python train.py --d_shared_expert=0 --moe_layers=[0, 1, 2, 3, 4, 5, 6, 7, 8] --normalize_top_k=true --balance_bias=false --lr_router=0.00068 --norm="rmsnorm" --beta1=0.95 --max_seq_len=2048 --train_tokens=388400000 --max_steps=5927
Below are experts of layer 5 (counted from 0) of a mixture-of-experts language model. Rows are named gate (a neuron's input weights, with its number), up (a neuron's input weights, with its number) and show model dimensions 96-143. Each number is 128 + 24 x the weight over its row's rms, rounded and kept within 0 to 255. Numbers have three digits each.
Before each expert's rows: a language model's description of what the expert responds to. This comes from a sample of Wikipedia text that the model never trained on.

# expert 6
Foreign-name syllable pieces. Mid-word pieces like it, at, ub in non-English names and words in lists and tables, such as Onitsha, Samit, Luxembourg.
gate0:109084125144170129138084102109073143131112135143138135138142061114102133159167092164155111118121148159137184115132118136120103188100143126110170
up0:115116125136128197128163109103115103113142139149101159122128165100127144188140141169106113163119144097140138107124099094145127116116134127159152
gate1:133142119109160093127108123139158108122114121112111114070139134136138099148150104152118116146151167135126133143116153125110111172151115086130086
up1:117110113136135064102103105094115114123072131102146145127134136115131110158156092168133124073123143139153140110124141129117117145164129114142105
gate2:139152112163113101133128142182160109120141128107143127116150160117121121100094083134159071085122144143166135140111112133088140180157143140113144
up2:162125094122091119129113128123141109167135155089117163122113138098166130125095131114150087121082125113159122122111141147115160171136102112131156
gate3:121135134091123138120139148122160135123098147071123139133124089097159142139128167096100107133102214124148151093194151130083118159166148098123121
up3:147119100151152129163098126067117163115109124136117124100127125156160108138109097124118136125118048109157145169082094111120135129162109170145121
gate4:106105147110137127121135144101118141149112123114149151146092125104149153118131100068112111130093097148088171154134106133118111133136139115135174
up4:143166145131107156103123110087122156102112111132111122083141128079157155144098048108109106100130112132122167102148093094096154135118166116143148
gate5:139122122148112112126125130126166150096113069142137134151077135105106138146108135177113146144130121166089150147124137159108145118133112118154083
up5:149154110148127152175087105113160105125153147148114129110133169102088108113127124114147140111160177156171139170122113160117139150109098134125113
gate6:124106102105112128105112106125176088080156162110129173129088154123118087155102188137149129101120160125114156127138129151126137130158112110110085
up6:143137189107130093084147109159099159160106122140122146136148107109118158100097097132129146141143134154113080130141110133131151119095095082148104
gate7:133125151103115092105137143169173137127123121090144153094135108144146115164123152146104133117192124125120124137146146133084085118093141126095110
up7:138120121090154138128136085109095127100110150179137126141107120099145142105125124123143138163123120173121111170144120136162114106111107079154095
gate8:115149149150133141086095110115125125097152151098146114190146161117143126123131125101115122115153141191112123102178143141111122104108158130115156
up8:135148125104146092110108115101127140089129099076117119146120169142121117115107123108093155117146112147103109102149149161127134151116148149158149
gate9:135180135088158100157096121098093108131118107120130181188079124158121069167110118143131091134130145123162132150114106114077096144119135109124147
up9:113109095181106145104166161109134103137151146155158149112174127149153141143135164109075162104130117118147116126093122138152132123148147114112158
gate10:114136160149165086167127141132147125177113125135135113121172139123097098075149122143169099116136149166102125132191112143126144154138124112144151
up10:121123127098146133122097151149167122135142108180076106119153143102130149158140138131113092108137185116125113130140165123114124120167127092160090
gate11:124119170136159118120110113112115115130105110111138133121191150103108065121084091100114119122104142125154177074121095129122153118075120093144117
up11:147123190159143094127138102114117112156091106129106132118102127137132082130122091143120132112116094142111148114149114109108125173085095114119111
gate12:101136097135185116114119094140138129125144130152118127140151124119119124124138152094105120077135125081115117099120139144140133137141114148125124
up12:102131136073089134082172156127119161151126155114141110118122149082131098151117155156144144146105094176128122173108130125163132134077170111139142
gate13:142144098073131135131157140117115129089133144160125160165100121133135143167156093107157110153165146141121111149135172121156111109124110098113075
up13:128074100116141092141129159110141125144109154149135139108126149157115106117135144112148096100065123121140117126111109183112127150159125135129112
gate14:118163141143119149163139152122118110098115097112140135130140112160144132111115087094158131137167143075117122103120074093130102139150134130087144
up14:114160122136148114127136129167100143143154139132148111150112141117136097126116116150166089141166178113137157108091101100127115097129134112114110
gate15:099136182088147124106148133126105114169127133091114131127109175116142117139113108118127087130142155138110127129115152169085120133131151128148130
up15:145127154134092090099102147125114120127120158150132169137126118132097121122145120113158147134103129097124090156088168139091163085121108166119180
gate16:146146115114156112140089076152117085122180144086141125156088110148119091150118114101087141098140138143127119135155128131099141144182133093145107
up16:139170200134156140131131151106136146141119122143131188122123121098123108138154166141115161116134122136129118165110136122126113125136144098152113
gate17:142126144116130129144107108163126143189145115117151137142137101103121126169079131093170094089168093119075150150167135101129160131119128112101099
up17:120087158138083086141156113138139177135158089143113120141111136168104115158092091120182084124106092130113151141137124105139110114120131135136080
gate18:143148081136161121065111143135072113142123131104134125163136126115110131107138141099137103138118126165114155107142153106129127122097162088092108
up18:096158128158122141161121166104122159159083146141128138117137082083139122147158129096130120073138113093089121174118101136133119105151117104156138
gate19:134163140116166102116125090121145139075133141070113106165136158142109093146123126138127120100147080131135142134139136150146129142144138147123140
up19:125103121154095117145189163073122141127099103130132170126118135157143148103130135136131120140138177120132140111111065097137125091093102169146167
gate20:132108134134152145115130124157112093142140121093103127168082152136118113141157150090084107142124168096119146102128145118121146117095155100098133
up20:123200115094138112099114127142170119139127148117107152142123145140095106135127148092134137134107095107110143124134146137116134144133148096133148
gate21:145127131108145092110141135164092101117143148085119147126113087098154088135126133126141098179109141166172102083117140145147091159095109116167098
up21:191148143118174101133152148098100164141125145088085131108128142149134147137172131153100116139143147133132135115119112106093169153126132143135093
gate22:092143113146142139112079109136105145103146140123115118125098145124139127137198189200118139171120129164142158158121152161098146147150128097118090
up22:140162119138162133122121111146100099174143130128149154138111102104104075114144128135124106123115152129135155144109120133112135166128135134117082
gate23:087124159078122107133111143126136100107122152113108157147133105119118148181113124069099119118104171166120102123148102106124145156119081144149151
up23:142126093159185130105142108079128113168121175140126143128147149103117073131133123143124143120150117131135177084112165155116129126126156119123154
gate24:144173099146151108186126113132120076124147139103135120140095102143122097137119146141145127133119164124140112127141102178075128121141113078163138
up24:114073124161110104078125101154108102108121091166111167166105052112130129133160143111157195098112111128164163164157178138106115140137159158111164
gate25:129102123130151131105116133094103129121107109111121124178131100163116139138094128143155111159146104144089139130162125086112157125117126133101137
up25:133106103155121147147103100102126152119147124093108137172095108202079139147132152136133126157137086158119116088130139133115133142097113120115111
gate26:137085120129159125142125125123135137149138105149164165147081068113135139061118100136159134147105170128079143132121134132123131163107120084106150
up26:134098124160121161154140097095096126113133163149131098136114190116129122103084138130149117100114138100137143099133111124119178144154107141171119
gate27:080142137106134141138128087118111149108162120107136132119141105142122112129095183116161111163087134142140142128095152165120148136143168150130120
up27:139157166169117138100095157120144110135110101166155133178122104145126157140153060171124154149148114117124153133148137142137147106138105134129136
gate28:144133130143162119122098163137132157126154158098128116145100103167098093150120198122124087140157164103145168114154139107134147121114097100135128
up28:126119135091126163139155136133101137137137107122142150131131120137163117103120103100145141126116109113141122111115108127114164137123125175138119
gate29:092134127112121124116108112174121115097110121120134141124092132102124127185129111138105093097126146145159137136133092147135119112118098109104171
up29:084172144137139112130115137130129123154121144142157128066073157102135144147155099149128096126096106149157108130142078143084150129140069141114097
gate30:115149119160150181137139130100151139121167144102106109131142124111129125138109075137101104140097167109186137104164100166175131131125115089105179
up30:127158124144117098120157138152103115124063160099135088139140135151105106126151149124106143151126082138104110110107116143131144117143172152138152
gate31:120130104128091094138088113111136130140094129146128128162147140115133111085114137119132113148164175123158170130162119162129148131118124128125149
up31:099126126127148137172098114096145154143120168103098153175095106102145122133130106134118122111162182133093145110160133181109141111129098125101111
gate32:090151127131162132104117167088147097124111169151140157123111099137163124136102099127079116161131137142138168109128155128119138116115143126168129
up32:174123087106128112117141149108163160129124128139124140090080087106142153101124124145169137079137092126114159132149120131130109175116092133093090
gate33:122084164120153109130130133151108148162129102109176113116096085084138108161129116080136118139110090148169155141124138127139117125122162141129108
up33:134144114143078125124148091150126170122131117114098125143142129131139098122126127185158112148116160135086118104124086156098110107122115126147128
gate34:097089076119169123105120125156101148104139148148145132158112124155117136143114114141172129108150147181130086096107164154081127148109150093117096
up34:099127151156153165126130132122100140131121158126131155155130114161102144096134120151139133123168152174107156160143124103090137149134142082102113
gate35:137147140116108124080138106142139139105177101116102144131121155058086118125112127146156096086143171126199157145140145133118147165155138137127123
up35:140146099114109142146119121111129152090153086105109073123131085147147073125143114138138139165175122152101113117156121138130168143094144157117131
gate36:093104117115141136136148156154165128186147133122152082087133126154086123101115115088103169132166102124096118140152126158049122125117152133118108
up36:126082091100162161140109142155157089172081133094116166130147140151105134155125135084123109147135121099094138130157123139072145126097100085129133
gate37:107150163116114126142110125117122086106101143119154141149115119081121141171138149116091046101162150099165112142108120116175098094107150094087128
up37:137085148121143142085131122130116098137175127126109121148108091103166133160111103103142163138156114146088103152115104108150064094136147153169149
gate38:105111150120163118153116120125121170111136115096134141092133129144152146082144147102130120144094105081123152110138131120123135150054120118133153
up38:122108157110134089117145175115102179157118116147119162121130168133112167130179125168166087115128150140132079123139143140110135154167107096115145
gate39:115174152113167097148164164123132171124137095108085145127148087102107091149095159140142142120113179146091158156135089128144099118094138124135120
up39:160117134092107140117128098151144105164121141174150114161129144097135094111086112089120145136151089105139104115127120116136141130082167105116138
gate40:159168111122143138122058161124139127167148147087150127139109107111119123127128134090111091147070102141114128152171105102148091137102142127135127
up40:144105120139121118135156139189122085145151109127137152133119161162136106156140173111162151183176134116091128123094198133093114100156097137126105
gate41:134131123095110079101117095151151108120082190109158105131104123170133111121101098107094117123127145131153131106168095123089113100153117141133136
up41:157097116168109169152203134114188136172152126138163157124162134133157107110143122153133102144104142125134122159128137121172131135138117127101160
gate42:111147126149136120085095172116134110102103150139100121171106149101157117149086168114084120137105150161136136122120121130100112127066160133127132
up42:128106098177113131110126121101114149118132082157157150130130151136074132131087134143094157074119125103111139159145140145113145141121124167160128

# expert 18
Name-internal pieces. Middle and final pieces of personal names, taxon names and foreign titles, such as Mammootty, Shreya, Thetidia, Albert.
gate0:170099158126137109130113143142185184149090118135119165105165145124123149168064129151145156092137133144131109130112159127101144060127121140130089
up0:115134132108140088088156132157092136140068120100157080150140135121127136136133156159086123141092121137095110138120109126139119145111155119107137
gate1:164120068131115129160094110103177080157129152110158149111133139125118143113121121134120149107122177150120128147142099175116097140162073127112184
up1:117149107098104121168131094143133101143112151096149120127130115183148153127103138128108102102085144099114138133132099099098123168121110117134118
gate2:114139151121158105106177131149135118133097115139115110135133086114131122128130132131128103138123122139151148141099165137143139123127156139144103
up2:127121121117106110139112130141128144124136123099140147121079119166105163140155143112134135129150099150152126127087144143137146154146139120113163
gate3:129142073136178157147118087156170132130104089080126090128155134132158122174115107104101112132119113097128147095104116143111119170116136126127140
up3:093111153117138164118156130116087105130146160178119155152097141103098138149106130108148101140171144152134099119114104155120132117140128139119102
gate4:151120145115151128148134146131118140120175108144166098159134113084131157125127156141171130137121094133117123151131132125122121106145139160137141
up4:123134144168134142136136112160093106132107137145128135144157138124126127076151108133143135107133140125140131153123109129126144150120175111133071
gate5:113118148118159198152146171161127152131114124129110114125126087109124162119116148150148135115133151131103109128053154136110144157175109132165149
up5:111157108130106143152134108170166140146081108113105090098113103136089198135126108133155163116167151146113112153088117123183173079121113161099154
gate6:137132136124175111174110118148150140100138127124117134102112149117136091135158105166198106149156159113090149155123104151116131129144127124137090
up6:109129144180137132117133092121099178144110161083087144108153112098158096148103109142159161144088130088117119141138099101145116103136145154124142
gate7:124149114120158107140151156121122154093075126113138138150142058104151114125184132123131130112134124175108123141122115125094138137132144149143150
up7:102166130101183136094129140101127126122154102100136125126162106109153109139147090157140105164088146162127098119133129131152136120136093144142127
gate8:132141117135136132129164142102158182151114112138139100132154148096127127165163167156110134134125135168131149095165093087142124117158127127133109
up8:112105116149107117132095102134110161170156101156114148153082146103111154167150128151118153106096103162126110154153116146124113154115115110142164
gate9:145143129133179084105093102089147134132152122131119152128103148138100115122114142144161175094113210129142089106103092141158120145162076134096138
up9:156118111107174081129162107096146115128149156153155141114092145128121133141110124121104142090094168119134095111135154168142177130131122109121138
gate10:108167118096145099120103132147119127111109136159147144137120121083158167181197129118129176122131154115133117099141115144128131157168146115123156
up10:171136131133096139111172101140159110089133170107144117120098115148115114113099114137151151115159149118136098171099160076162146151089142136105093
gate11:192112106115117121112111107146145155144159137128137099128081146119109092105135121106159110107131160098115144165155126138154136117134143130128143
up11:079104108091117173113165122099129121140115120096146125094107138127153139165188120123114109124166146113108122114127133121117128156140110102165142
gate12:157122154152144119107127160158089147110073132145120120126160101133121125106119086148136138123146161085132128160116121129128111194088155100084162
up12:097102085143102116094161149136163114165108126119094145126146133112110167109155131102160154145062108104153151109129114132139096131103134141156125
gate13:121147102114128106134178101127159173091117088067170108128138160134105144125114142132136161091149169113161135115139128132114134140141092108128091
up13:120158181110137163097126146162163093132139173156110130171084133103124126164131077140113108125083180149125155130066117123108112125103126124133147
gate14:095172125124139090116178127060148132131139134111141124172136110094096128155133137046105113103091112101151155165109151143117133124110151163143157
up14:161094156121131112113112093114129113145087120117105143094136095096177137157068153119176108115160147140073108125116103114101116145131134153130115
gate15:144191149082143150117119154130154132096138122127143156173116168128125126140128136127137161115128105152117199139100081073079165098137114148146127
up15:106145130182107151103088096149135144139148108139075125129121115104154100168142115103108161133119135162154072130129115123104130126055138145106142
gate16:140126135141138143144135172134151132065102125137175112108140121097096126105136083115127098093103120140115111153136080095190154149164121118117110
up16:135103120126151115097084161177132144154092076172175173131116135112135176148140170137128121120129131143148108123165112081142122143140107135108153
gate17:107149142151096132130141192149123139131088105117189161128147180163124126110121129124155105123138127143101110144127139109149181119147158155172131
up17:150174123152099100137145143134092164136126122192127108092136139114120147132126130103144141130088127121119137103135133149115094131097129159157133
gate18:145108124156143128134120096106147157092144113096132129101142130125113104122119106134103102129133099133153137111140154135116135110063161128092096
up18:110114114093118123151109130163132158113169096141092176120157100121091108072122128149107140140158084096151146103152103098141113122098136076111147
gate19:111194153119132143083100115163107116090115130115155162131146130135150092121098098124141136106152126189074152122148121155126109123113150126114127
up19:111135136084092153098125106147095156077123097113133108146154126154132126118120129124120131153118118135129127141111060086172114119124147128133146
gate20:120130125122141112154134139164114127124169094142108166103098097110143125148128073109118117079122154093129068161129151094149154140116130124142118
up20:144117064124153148134133124111125131094175128127154116147152134107121100182107133104116130134099130135153115109140172102100151089119099158126104
gate21:127098165117168150098112167132164142099109153136161124096174155129170155119127127152128117112153134113118143132131117121110133137140126149117127
up21:143116087098121143097138073120107103146170102147114135143125116133135144113115128118159156121087136147094140184136094131130096170144106134155129
gate22:106134144157107100131099132148140111083154095086115152145163145148096108127142124165164113097152126119135121169159174141107137148064115113131144
up22:142114135192124128140175106103090132129107104126127119101153126127189124135136123128119113148136147097147137150131110134142121147154100101110118
gate23:121100130107138113158140150152121106118146124105184089134113131102098134149158146125126110134123134105146167109112115157177178130133120115143120
up23:191157141113110092126145162173143158143114090101125131101121137145140146160138120090127138151152126080153088114091148105121141153159146157123097
gate24:130115105117119123086100180126179151132111143135133172128175126127132143122131099098147108145143109125132133147123136190119151090117159050112085
up24:152097127115154098086100180117177153144128121123126176130132148126088162082115067138149124133134144129144146118129132094090171125122117119119132
gate25:156129086134147142070148122092135128099121108122156118147107161164143174122150146135140108116125109101123133151161104135125150144125129114110136
up25:094149135125111136132164145095178123152176130141117096160128158113106095145150118131101151145130155102109183117099095088123119134163141122104104
gate26:148155131121153120151093157114170095111153086138140158099157146099127123117144118112122120131136112140124107148153108143142112176139117166130122
up26:149105137167094115116137090152129075170111137180171142095139138139153160158141122179158174125146096127120119103077134145161127127122150125083117
gate27:129115141132094156155134156101148111140122101154174098147110085125107115139103144074098146125151111132140127122098121120085094126121133113139121
up27:155135140099092110157154142122099158108129129168123151149151100136151077142116150094064124140095108136066085134166108145096116093116131101131145
gate28:118153130101142132144105152105126149121160139155150115163136089163148143131137137141142111148128100065184126064128131132113125161088108154132119
up28:080111144137148093112118142169138100177125134129091117131123124117146105182110141168134080158139099159102087134091126147140135130114154122166173
gate29:146147107144141152100126147090187119079168104116164120118209134161097123112130124111119141130135189134127140108106136169108130142160123130115130
up29:136145152125138154121136141124132171126124104134138138149095109138089144119122100108115125106103163150112125155118052113170166146148119118079101
gate30:185142130117132127138141105136172121134167120101201148112135124131142171124128140142146133134114129141131114112109141111128148137108149136162119
up30:106121113154115116131123176160091173095153131118118121130141140116102159152132132132129169139151138128133164149157111107130113153120133093133193
gate31:126158158143135136115143188125090160130145135145180135114139136059142132193114134090140113118157118153122150104131105126080161171123156134122162
up31:137158095116146083124114138105120135128148137163115119139091133120103088138136098107106093145150111161136134121174104162162186103117147117170132
gate32:137159088119130123123139159166169149177144086129152149094088100099145087158167099108122104112167134100132101085111107150164155109161109125137121
up32:111142106142082134165135068132077162132137114166133145128155096086109114157136130145115137156074112135137105117114125171124095111135119100157115
gate33:166200103142133148137052127113141141103131128151138122127141113172127136130080078122128116110123127142131155120127142187095158141120105134127151
up33:075096145122128145104153145126091147088155120139122109115088121113157112144108117142111129131123098083112127127148132138116088108129127095118128
gate34:152134123136132130146156121131188119118117151144148128127141130113088170107110115138119142129136150126158138151170141164118140094075103116116165
up34:160143125069146158129138113152159075128142139154182191158134159085145128135106154150103132116125187135160122145157095156112124114118089135142159
gate35:112132119149163095107111131147147062129162138158158091170143090121158101126143113137179148131153133149111109131126132145177122107111090154141136
up35:139172133139122105088103125140163129155147186181085080133152084118164121122123107125119128132139145135098142146128156145164122110113085128137138
gate36:135174134115108088100143116136152109134136125181181137110100105100096131106124114145142157081134129111123122159117140125093128119111116143130134
up36:080145163149182146165163107122150146164105154137113149155112134108148100122133114132142138141118116108133179091125122128148123097160106121177158
gate37:119155102121114168126132118118162136108122169105111133178134103106108109146130161102123147086112125121178103147098148110153137168139136155147132
up37:087130145154103116133132182198121153117110133113115125129154100080153111139139108075125162169124106140114114096146110129136098130121089125145125
gate38:129144118117161123099128135131173102105121147113149181130147134146079167090179122136097139061186133154125154157150085149134091139124086140152154
up38:167096161175132119124163136117110108183103112135137131137128154106125133130102110124129147140118124073150099115128130135141143106105139108130132
gate39:141160104134128158152136133142153132152132127165156154151098134159131148130165134131148107175127131086128133143110137164139172120131107112092107
up39:116150140102116144103088098143115164166120092122107114115122141093116119110112089111096136159176135156152099128147161116102154140121137137123110
gate40:128153111119136119067142144096149091134124105127132146156095146117160111125141126102113093076136167112089138146127103119083175152161119154122121
up40:090145136123109135113118128101113127121131115166109136172106136125140126121145130111136123114081122089154131168159133104123144150148137107123122
gate41:120100150128138145159109125186103100133088122133156148120117121154116127143144134125088101072159168130183062112127106098083157128149128095127128
up41:132130151135159149103149114162152107140121122175165148116113131161156159112133187109137124128134151126120158161130092133148159123115099154115127
gate42:109148125118133134169143151113162123096120140122161169138136104128076154115145125129096131140166139143116131127129127130154138119150129130142111
up42:126119125098175124146103154129111096120109153136122148125164139145161087128156133088161134123137117119118163152122121140142095145114149139158112

# expert 44
Romance-language names. Pieces of French, Spanish, Portuguese and Romanian names and words, often accented letters, such as Cé-le-stin, gén-é-ral, Jean, Juan.
gate0:124112141121132109086145171144145152146143102160130091103113087128176123103144131114140164154106098104161159146153149144131109134138147111089142
up0:138101136141079132123143135108136106110119095108123128136151105179071144124150132104119113127122124152117126120102108108116132163109130157116111
gate1:112153115120129109089191134167152110096122138087114135095126147130144165152107132086123138147134145110061129168122125153099136129114156127128202
up1:149128155129112124119112146112105143062168089107118126132121154162113179116119173155098142164120124183098134176111095148109129120168194120139146
gate2:124151120120131055128115124147144122102125149136166112119082129111131141178142109138122123117129106123104114162139139126122113131151093138147192
up2:132100117134134089092106102171120111121140158129110093186141115089123165133135112095152161102133102124123137154118124067159123089133137132133154
gate3:109113122108149125160144124137124128114160139151149132112135139146155119103118145110158156144143156103124116114105131145110103086080139152125156
up3:164156140126148146123166183147112123126112080097120130132124127125119130129154159122119139130122126172106151134133104134143149147139148112166131
gate4:104142110127152118139095101128171121184114088127151109169118151146154097132081078135111149140130108130135140138093124112147113113132130154121136
up4:117127161143110109106132160159105143093129155135122173111130128137108151120157147152129139124134103131122140135140171122124141122138121147079132
gate5:151093144132110124114110133126135133130129136121148142180137121120158160146100092159110149118143153140148131121143139159106131149137102128140123
up5:117124092179122146141114143148172116141125141108135135166157153105131132123144130090041151103126138147141101093127140117119115138136081121127116
gate6:135131154160181145089137130148118148158127097160123093121131112137186150138150095138142138124139142102145113156090127186121128118108132132139130
up6:157080134119159125122131137105062146169154121162107130132127136119124131097114157158151153110137111101187090109122102110130112155156126139091134
gate7:098139128113145143126125119108113157080142131116096145120122169127120125143156110107164107133129145106111123130116075199102144121134125140117152
up7:110135144134169104148155121134151154143119152103135118156130162122108123103165113150115079102108177135109115106125142105050172153149118120084139
gate8:146123134125118102149131145152161105118148124125163111150131127125161110126143140147117129110128125177121120152147108110154103120107133134127106
up8:136102132098111138182114155150165143181158158108128113121110131114155091175118111128110103096137125100128097098134084163115112141168121112149172
gate9:148156143085128124099092136102118126124154146117157123141135092115137116140124113086131121116125131129120140097119121142098173113143125124128149
up9:145185172152169169148099124114148154165147123140123098163113136128119121092145100108129120167132120107127102133148099131110136139148113121131124
gate10:156121127109173118145122107168148149179132124142133118158113105145151092111152093159137165126144125125116117136212163127116128144105138130130102
up10:150137091119179148127138139144133141123102150135123111149144103172140106119133120137130135146092127083128143150183101140105138122137110084110089
gate11:166108105119119130141124128176098126182148112145148118135177138110120116152096071152129124116134143092128091144166107164117137112146083123100122
up11:132132121062142141140110100105074134125125125152090112137157134083104162130161094119110121170092146090076119126164117148149149148124111141160054
gate12:152186172114133119112115143170134138182148133158146152125120103120136101152153123145144111098150139136125143149155144129141052109136130102113118
up12:083087125115149140102108108136127090111130114129111135142153141136075151130104102103140144120160113121129127105109110183109143112099109158121152
gate13:153153186119115105139113166110129158122156102086141134132084128131141120144125126137111165183143188151141150149128128116142145108128125138110125
up13:127119070138167168119152137192158144155107177143119120150121135108095169118111159104106092117113119106138127114141111137188069121141143101155111
gate14:124131128108132130099086142147163138176105098144132123156119096145129119128130106139154104096108165125128151085142111123136139156122143101166108
up14:120097071133141131127113098137108139126087128133125182115138124119114117100108127060128099112159117139127069132160125119104118131112094198105180
gate15:128115146142144110138139141150148169168121097157133075121156098158084087162134128110138129161135180092177102139165109110130150119110135139180135
up15:138152119123149120129112061179081098128116133133135135129147105128119171104099142137111116143160113156139116105126108097117133090096134124142091
gate16:133140110122110148141133123173121137155143140104103135175110088101110123145142118142173123152148121147110124120131156148141126130127103132105091
up16:131137114110106089073110158119132111139097142124141112113141128129113130136079111116127137091119107141146127151098132127149112136118146143095111
gate17:106155106128163113120077133127090149084136131143132091140125130173152122127116155112143131151099162112121170111121152136177112113144139134107139
up17:105133143096122107151154140109124111073120156151147095109113107160130120143093134125147133105136178123125120090112129071141138101091130105116139
gate18:156119116058163133137130111145116132133100095085127099167171137132158120124100078157147155140146117127138125140162140119166091116169103149173136
up18:119098146127186123152101143123146070126134147104143091110135127155151171173145114141125152107163164130104133136104114103113156130100154155120118
gate19:131175161082096068122139160103157094110156164130128093137132122136176122138094119128105134146110174121134097127170107104155131096094172132079132
up19:097104104141163178106143121081103123143108125127159126167126170104078111127140123167179128112165087149113140141109114106111075142140128143132123
gate20:115136132133092121130099158121089136136157123170170132142120134156135123124069147120070112188135131124134133141112145115116152099077142140107123
up20:105133104116114079131103134150097145135151120132133124148108148152132099147090154128151120131132140147144144159142157106115138116101147103104112
gate21:118112128082121147111132146133122148104127147130113101092132131089152124082107143058114123145112156126110132134124145154152114128099109100100087
up21:164148136137108134147161129129154125110179116136107127087167145131143120110100116071138112128113131127106118104131152105143138123138117119127119
gate22:132112143134133094095121164105127152154184139143133139130122140133115115115107126145129122151114083108154142110091150163135113088142128178157110
up22:111139156110098127162132191123155102155125118118136080133094066153116131100149141133111084097110108123084136130113078071118147134110127097100124
gate23:162135125107122087093138127150142086111112103149158146153113116141145102168149140157151157118141104094097125167121141184078141138106123132110138
up23:115140110074122150124136159147132139153142109120089109102159111128136145102109147105109127121122152177147125086134139099174117154136107134156106
gate24:151123107116111161108153108112133130132129093143105097145139123163082102126144122125103092111114152127139180123127138156100143123087143102129172
up24:160128119113123168104134136141138142191126113130118126096169126102130101127146134132076154099073130150097158113139117116099126125138139125086161
gate25:139135159133131136146139132123139122110125120159144130152149183106116125131109083149126150118079129136146091094140164191118143130127101100093125
up25:130116134116109118096097143100114093110139136122149131112130138175151135119083114138131124140062167105139103099121167135176110104127109117087115
gate26:125104175118127086126117117110166132111118158144132147146085100143181119128144095171144177066133166127129132164156125093121133132116116139129091
up26:099124116117140183178156126121119192107103147117121122206147152144103131113106170128093129164118109085149153115142134127106172099110139154118127
gate27:188158158071095085095129129120104099113156114172166083145138130120110163105091119099148144122096109150130103123171169130157113108135164101096144
up27:111142157090151154129138076146084165147156126103101129111079087082124077092146115153088114108120096121156152155157171149108183119139160145137143
gate28:088128108097139162167099179109123130150149156132139093121124124132152137124131072133092081138117161137108114129129159162107122147169139111098108
up28:071120108097126159081136155139161131095109118170137127092092137091137129100092122142135125095143160182125127170131127089166137122098125152152077
gate29:152106191099124114079136110157130168113133111167128109119096108132158134116146114119128082113086126118134117108103114135126082125168166125112161
up29:120094102154140127123153135107114127142100183138117140176141131125151112097106118150091128111145126102148143120152127133155144130104097125162195
gate30:126116139115128107124136125138156126178122122109139116136112142114116140126144103118145102154116105073103115127138111162119158119138091115105093
up30:169089147130090130102121144125146158139120137129131099130117082117082141133098115142135101107114149087128156132118136158153141124154172160121127
gate31:164126109107128110122136126157160149133160130159156123136162143102131088131121152141097126147147164107131148144129147142132138121131090163065147
up31:165144118128133104119119134172143116144171159129183117087128152125141098126090155151101145109138141134132119146111125149168156121140115109116143
gate32:131154156136088102119122172166127122143118136150147132146108149136111137146136145074165098102114120135141107173130193154151099130123147138105141
up32:093140120129143148118134124091110138102127125125097136155124124117124154151112117153106152157152124089127154142140090095137151150136090119155097
gate33:152155109116121185161088089117167115114114088109115133123137180134111142111119098140146134119074126117118158108103154107164167135151151150127134
up33:148100105159134129110118173122097148187182096069134158098112124100104132109123164102154125113122151114127090120086139103110102145117136153110187
gate34:149106140152138127107176162141144132118158124179128121153173147110145146169124149132129101076122109126113079123110095144139103134181098121080120
up34:078114124204149134164124129144150132112076142125118064129141129138128152135143143128125157130123158121096118129120148143136105098138105125094161
gate35:123106174123124081123143124130113111107131144128148160159135162123161107140115083160123161118106085142111140116145121130079125125136127138154122
up35:150105155106131106122158140121062120125096151112145144149156107153166121165150124142151161128143119142133144127122119110085140090141136110121137
gate36:132148151127117106092110144107141178143114089124154073123113152135144126129084131126131100148113118110125159119158146081125101109159142099150155
up36:139158131104144177130134165145153127120110112141095095078125093146124124120143126126111096158122120105136142173131113121106113153133141126110148
gate37:116111144137145075123107106157137130118121137136128113131109130136147109106101106084108119156140149114073121135082156157140137161121160130102146
up37:094114117122159129092116121123165119107118088152141145128114135130137123161121141136168115125133174133114116186110127144162121145142152135093140
gate38:109139143137144129139127129118130151148103135143128144155159157115118149160149156073150094140137141152137156148179100146133111136093124083136133
up38:139152128126133117114100125138151131143124124114107113051116073072101116088086137141110146144135124116150121111084161100165144147148126112153121
gate39:129114097118129088124114149055163102086142146152132117139148165102163115112121143101088085109120171144142096119183122136166117131145119104140128
up39:148113152108140140139111113123087147135127132128148077107146135082133134105105195133121132120149133108165125114118120148140090165124129124109167
gate40:167125110101116121151120152105128152124129120117136107173186148123105152125154123132122106158095167115145122112105123129085137119156134148091153
up40:144137087158130144095136134133125164135136103135130139125139166159100100055128125124195101153119146109140139148093091101121110123111149142144088
gate41:116115118140142103152122162134108132149142101169150163171121144157133147141095118103109146121154113102106089177155122149094119082120073148149149
up41:085159130161115116088120128112085118121134136096057146066109110092117118112142118119127142081148135123114152167135098132129101139131106098146150
gate42:157123125133133135156089114129150087151124114095146097129141159116135171153110146105135141159164108106139125115084115097130113132089183116147177
up42:177132097089149137132104132133179126114122174130115102182157150145155151126172118124085123122131150113087116104112122108162124123142181150123163